Weights of a small mixture-of-experts language model, trained from scratch on English Wikipedia: width 192, vocabulary 16384.
Below are experts of layer 7 (counted from 0) of a mixture-of-experts language model. Rows are named router (the router's row for the expert), gate (a neuron's input weights, with its number), up (a neuron's input weights, with its number), down (a neuron's output weights, with its number) and show model dimensions 0-191. Each number is 128 + 32 x the weight over its row's rms, rounded and kept within 0 to 255. Numbers have three digits each.
Before each expert's rows: a language model's description of what the expert responds to; "mostly gets" lists some tokens that are sent to it at least half of the time. This comes from a sample of Wikipedia text that the model never trained on.

# expert 35
Description: Word-initial syllables. Opening syllables of words and names, like Sub, Pro, im, ob, and middot or MPC/JPL separators in asteroid tables.
mostly gets: "im", "ob", "· ", "Sub", "pro", "MPC "
router:137226116146164094144125112062121142171137119189173157132143094129145132103135137042138086132117091109143121124119153150075166067104131079129149116145154116175123146110113149046165084180107122109087152128118171130111154125095119109125130164122245175174127140104169089122143190128123141129075091174146160115163115084145092128099112117093130128134118128103053180113133149127093130090155190144127119093137181132136122127143124096131137162163128098140078127133133134112106152156161103160208140133150135140181122099124126050121152116102158173130163079219163158108131137080131104188
gate0:128146119128113137164133162163086196135135112163126148138127108094160140186162194091078052153163119102180150161139060140134097077138183158145091175135163147147121128171115094114148091128151077154115187152077141145166126123104139068096144117110149114198210195119109102101139169110140130162073114166106152050154099119109087084083131136112118044110129151091165176148147080095123136094122137127104128164148161169157142113103095113138126151163128088124171107149149102135104127152146098131144166058114090134116146139173062123130072145084093122107177091124138116144066115102075158148
up0:151144130121111113120102123155116176091133099177172123131129077088169099162129184113072083121175086097204142108132076149141102077135186165150136168144193171136108133173135121118146113140181115110119188123099138177181109152110117123067125073111196131167217157134132110138155130090167134138074138167086141067133141100115100110100113162115108020150131131139111165181171063116149144097142157098096151121118198130150118071157136129099146152160126145120156118120135108163139147140151126141190150082112141133104133118118076102162098144107050133135162128159133135179062154104082137139
down0:095136082111100110194079124143176147076136141096083124183130115114140138160138119107107189206129086070058146199114077175123131134086139144108084088152156141104164115121195136190132081059115102107109098110156111152180125135146086080146140135108112141085136170149119147093113058079081105143136121113111141102149097122116114059146100123115120150159165135148129169084107170102110046064094131102132144122161143137129170137141152093159113115110139119165081123126145099183124105149112134142071115114152129138117148153112160097097127193153181167109122094114093065153201072140184136126

# expert 23
Description: Clause-ending commas. Commas after a name, number or phrase that precede a new clause, plus media nouns like album, film, book, song.
mostly gets: ",\" ", "\", ", "album ", "book ", ")}, ", "article "
router:062162142127122150118156104104111146183115080092096121069165087124200093078087129071112124152106106119123139156140128092146148129128049089156123155188150127128129104130112192090127166140135179079106114112093183133076062150109162083150132112132147174128160121144102085138164172141178129176113121153095158092135137077143159139165145077097135144134095067137116127152149067149100083147101111105163107120180139079145072110102129111137148091177153094130128148083194173167157099181130079141097100101101084131170153115092135146120137100126117117180188134216202139133104120112106135152
gate0:124181136131096182089079128163142172144094074149175128114097186146091119114142112090178135084131124069092199140106072136105145138114099132108096114104137194073132084151142182146184157116132094078132130140100151118104130170155145125099086131168108070156146094120110103182129161134110111095107155140164087153197165170127120162135128179101109122150052072122126097137096108097175119156122129130169111137097102122116189120160160071140153162073117109187125087111128164156119116127119096172135072103143151131123130172123094122104246103145040101096117135097139167154121114149108165150
up0:129155139154085189098114110168143153143100112128140137161124170127109093134110116081153147123120125042107213140119136129150135133099098181156093098118105205083085099171139116124138111126136054112113129156098172129113079156166173148077130163201170078159126130113121127146126151106192067159136141124161099147219130119106136161157114193100128127156067061107182109128117140113188156131102133181175111103103139131085159111097165113113161136085120098140113087153136138114137141124092083127137053097130153142089129152134101131118155057129090039073145135131126166185098135170111138118
down0:065119205131138078168065111099185122146141137104125127113111131084101082182106081136115119146190145145145107117154113129101098137127139122103116144118060146133129169114116111153090113100076093096148167115086076112087129137114137127118145164092151187129116066159103084114093181167255097128131144119155120156096125111118102127181116144140107125145133152193116198138113127145084117172117125191108135121144075093103141164145150180085050131133128113073101121191100109169105109113157125180077112121100110125109181121102151219166136163124136170137144139176107072122165099122123131131

# expert 57
Description: Possessives and commas. Possessive pronouns, possessive 's, commas and title colons in prose and citations, such as his, their, its, Data collected.
mostly gets: "his ", "their ", "His ", "her ", "My ", "wrote "
router:153149121168071162142087121121164148143145144182138088088169138156187105117111183072112122078080154099125112128107152138099081127063140088151117112089127120164143194128046120117119086099133142079123117139134100076127149126101159061137082090146168119091137100138137077106134177128161162173093148148150148137198170135154172122172110114125105111146117046093069139115142122114143135170120149130153098155148174113157120091112167135147158130165184068197030102130128156115119158100125172108127076153138091156182147097115127121126119088154082175136140149191181120121056139127152109134
gate0:134085135141139117088116173154140130143124085202144130152194145144133130173113072137163133108150208077152171109161134088127102138145116118131095075125145142101113133035068141165165141150150112090147160154114157071159174165123183085101044117101127095101103092156124145086120158119112133119244128143131142102178155151114157089192118145078093118136130128106135131098101169152145158141175154162151126145146117073113214159134112155169162122078119130132160173098137189180125126128151116142139151169092091162109155169069123119109133152151165207118158141173140127103131104161133142132
up0:135099126101159112127107146142110117131152056180132144172201127130125155168140053123173118100139239089162155098151160112123103132151119121116089072149126157113125143061067146156185132159127125115124146117091159051153175173108195097124031117123140107113086077147142113085119169105126136117227118150146146110166167156103163088192095167071087139138105135111128129106104151104150158126170145136115109146149128100143213162141082134124177161111161122129136162094130184169105142134149125173137132160101103166132140160103138097110120141142191189143159132162158147103127112146149126142
down0:081099153165098107096178122085169134095128114101107132103072158097174134086166193106151180123135139095117146109117133132119133097080134159089137143074137159123129089147102193072098158128117089086158142162150112096156190075181170134089143127132044146116149151129141168125129143112081114173170128139172158220125108116207161109104138105105162126100122108123155136147136131091149126109050105172170124122052112123098129064060121093084131159094103118169101051131132172101156091112196144161094151133159141132166100140121134084134147101089171064168128132148132113115112126134152117098